Below are experts of layer 4 (counted from 0) of a mixture-of-experts language model. Rows are named router (the router's row for the expert), up (a neuron's input weights, with its number) and show model dimensions 0-191. Each number is 128 + 32 x the weight over its row's rms, rounded and kept within 0 to 255.
Before each expert's rows: a language model's description of what the expert responds to. This comes from a sample of Wikipedia text that the model never trained on.

# expert 28
What it handles: Inner in and ing
router [175 104 169  87 172 159  78 114 162 165  88 180 120 108 109 139 136 147 141 132 105 154 193  81 137 134 190 102 111 116 142 104 126 182 111 146 122 106 132 121 135 172  80 170 146 100  58 101 101 146  82 169  98 116 116 175 148 113  94 156 105  68 115 135 126 108 165 126 135 168 113  75 132 176 119  81 137 142 137 146 198 142  91 136  88 170 101 103 176 106 145  80 114 117  83 156  61 104 187 110 126 121 117 132  72 162 144  69 118 124 117  62 148  99  93 167 152  89 145 168 126  84 141 168  96 123 156 130 146  81 107 165 164 128 113 173 156  79 140 116 165  78  90 102 145  55  71 133 144 150 177 146 136 130 136  90 168  72 119 158 140 156 100 130 100  54 119 137 141 142  79  89 149  92 106 160 118 104 143 164 174 121 167  97 139 153 176 124 102 134 155 141]
up18 [130 115 169 117 190  96 119  95 127  94  91 144 154  86 172 139  79 123 140 172 107  87 159  83 131 126 110 110 135 114 168 163  79 106 152 150 134  89 120 117 129  84  85 146 123 127 206  99 129  82 139 144  65 154  63 128 101  81 105  93 124 106 134 120  70 135 118 128 124 167 107 137 113 144 131 162 137 107 134 140 159 101  87 101 128 126 135 145 141 103 162 175  68 115  65 170  89 140 194 118 116 142 152 111 136 193 109 121 107 139 145 148 146 180 194 147 137 156 168 157 164 117 123 172  98 100 114 135  50 138 151 164 129 120 120  79 162 105  98  83 175  64  69 124 134 104 143 129  70 130  80 226 185 119 101 131 129 134  69 149 128 170 112 213 139 176  73 137 149 162 123 149 132  76 116  96 127 159 143 115 136 175 140 107 116 129 117 181 150 147  95 131]

# expert 14
What it handles: Verb-start pieces
router [177 114 145  93 171 200 128  98 140 113 155 172 159  97 103 120 111 107  82 145 115  81  96 131 199 120 122  51 114 182 104 175 121 174  72 155  95  59  94  94 131 136 135 121  87 111  94 119 136 142 103 108 155 154 125 152 108  99 210  93  74  92  73 132 157  91 138  86 127 150 121 131 134  99 110 129 168 123 143 181 130 121  70 100 122  84  97  79 106 115 145 176  46 107  97 150 125 145 163  79 106  91  93 159 147 191 131  94 139 123 120 112 126 118 146  93 135 143 102 114 149  78 161 150 101 110  80 161 132  92 141  73 108 150 118 172 149 114 144 114 147 140 195  75 123 109 155 110 115 135 204 207 139 120 128  87 101  77  62  86  85 126  85 127  68 124 138 107 122 133 110 146 112 127 133 126  93  78 144 139  93 149 157 118 109 148 129 138 115 180 124 123]
up1 [ 85  88 106 152 131 104 148 101 128 128 127 129 169  85  69 107 125  71  68 145 134 141 149 146 154 126 131 174 163  54 166 110 140 130 176  99 101 149 117 143  82  81 201 168  99 118 130 106 177 172  66 150  93 108  72 101 138 142  85 131 137 105 101 138 152 138 169 103 134 134 137 123 116 125  53 108  84 154 117 140  95 139 132 161 100 141 156 167 123 189 138 162 121 177  88 174 135 127 121 167 100 149 113 176  91 183 123 147 118 132 135 151 129  84 206 176 127 153 136 105 111 119 160 139 112  96 115  99 124  95 184 160 124 115 144 121  97  84 116 172  98 193  71 133 204  89 132 116 135  90 135  41 166 114 107 175 167 147  86 138 116  90  95 123 135  71 111 182 106  88  98 130 103  91 108 119 125  71 116 124 138 130 104 144 151  39 145  98 115 105 120 131]

# expert 16
What it handles: Prepositions before dates
router [182  94 166 125 159 140 131 159 160  96 142 178 174 139 172 191 127 145 113  77 103  88 142 120 129  77 204 105 126 167 140 124  67 151  87 118 127 169 103 181 144 155  93 131 127  24  90 150 142 165  98  87 168 121 142 172 155 130 168 165 159 132 131 146 119  85 123  82  99 148 138 125 151 196 108 150 181 168 180 169 121 193 121 138  99 138 145 134 150 140 159  84 147 128 102 144 234 122 126 130  95 124  87 164  92 172 147  96  94  84 139  91 128 122  97 165 131 105 101 127  99  91  65 178 155 132 143 131 145 101 114 141 112 158  84 136 151 150 149 107 106 157 126 131 155  40 113 166 122 111 143 130 167  78 144  57 128  94 195 154  85 100 119 134 147 144 115 133 150 153 111 120 110 110 115 174  72  87 123 130 128 142 139 154 136 129 122 125  94 124 154  80]
up1 [146 105 114 123 159 160 145 188 138 118 155 141 129 149 110 135 147 185 168 209 110  62 123 121 133 131  77  65 163 146 164  82 179 190 177 121 175  94  80 188 138 140 167 145 196 133 183 106 128 127 114 148  72 144 123 150 105 195 178 124 126 169 164 111 146 187  66 145 121 173  97 123  85 195  80  71 107 159 156 134 121 102 101 149  55  93 146 168 139 134 149 126 111 114  89  88  97 148 119 125 105 107 138 138 136 162 137  62  80 152  89 146 139 153 161 130  87 137 189 147 171 137 156 139 132 144 109 103 120 130 141 153 146  90 124 151 110 118 108 154  90 104 144 130 115 156 189  96  88 184 182 117 123 149 153 157 107  76  80 127  86  76 133 151 147 122 104  93 187 137 152 141 119 122 142 149 124  83 149 129  82 165 129  86 108 106 119  96 103 104 118 150]

# expert 4
What it handles: Past participle endings
router [146 122 145 141 136 185 116 139 178 135 129 148 115 147 141 140 101 146  87 114 148 134  99 113 148 108 144 113 122 136 124 118 139 154 109 159 132  49 148  93 132 136  81 137 119 147 118 171  94 135  45 121 168 125 139 163 128 101 172 162 101  17 103  86 185  81 138  72 117 173 120  64 122 189 128 115 156 131 155 157 174 147 162 103 113 156 118 187 142 123 119 150 193  87 136 148 147 113 150  92  87 126  88 209 121 174 168 118 103 109 115  57  96 144 152 148 156 124 145 122 147 127 116  63  89 124 145 134 182 109 115 137 151 151 116 174 157  99 161  96 154 163 158 149 151 103 128 171 110  87 180 179 138  63 111 105  92 168  80 154 117  82 103  96 119 133 138  25 145 182 111 113 105 130 149 141  83 114 114 170 166 153 178 110 128 118 123 173 121 103 110  98]
up1 [102  88 174 112 122 155  95 100 112 160 129 134 146 109 154 131  89 196 127 121 109 132 131 124 148  96 177  74  89 195 142 125 109 165  53 137 168  98 162  87 193 177  63 140 116 137 130 162 130 141  98  92 176 163 157  80 118  60 102 141 156 149 133 122 205 143 106 100 114 146 121  88 111 172  96  90  69 146 136 108 122 188 163 105 103 141 105 137 108 115 137 123 140 136 126 132 149  82 126 201 136 137 110  84  95 154 120  88 126 117 150 129 154 100 153 171 117 123 114 171 123 179 163 149 128 174 153 162 153 118 103  75 146 135 111 148 192 167 182 148 186 170 116 113 118  45 138 103 113 104 104 130 131  77  84 128 150 151  73 174 153 103 145 172 149 118 149 136  59 105  71 146 100 101  79 158 140 174 194 124 138 143 108 125  82 146 147 124  95 136  86 145]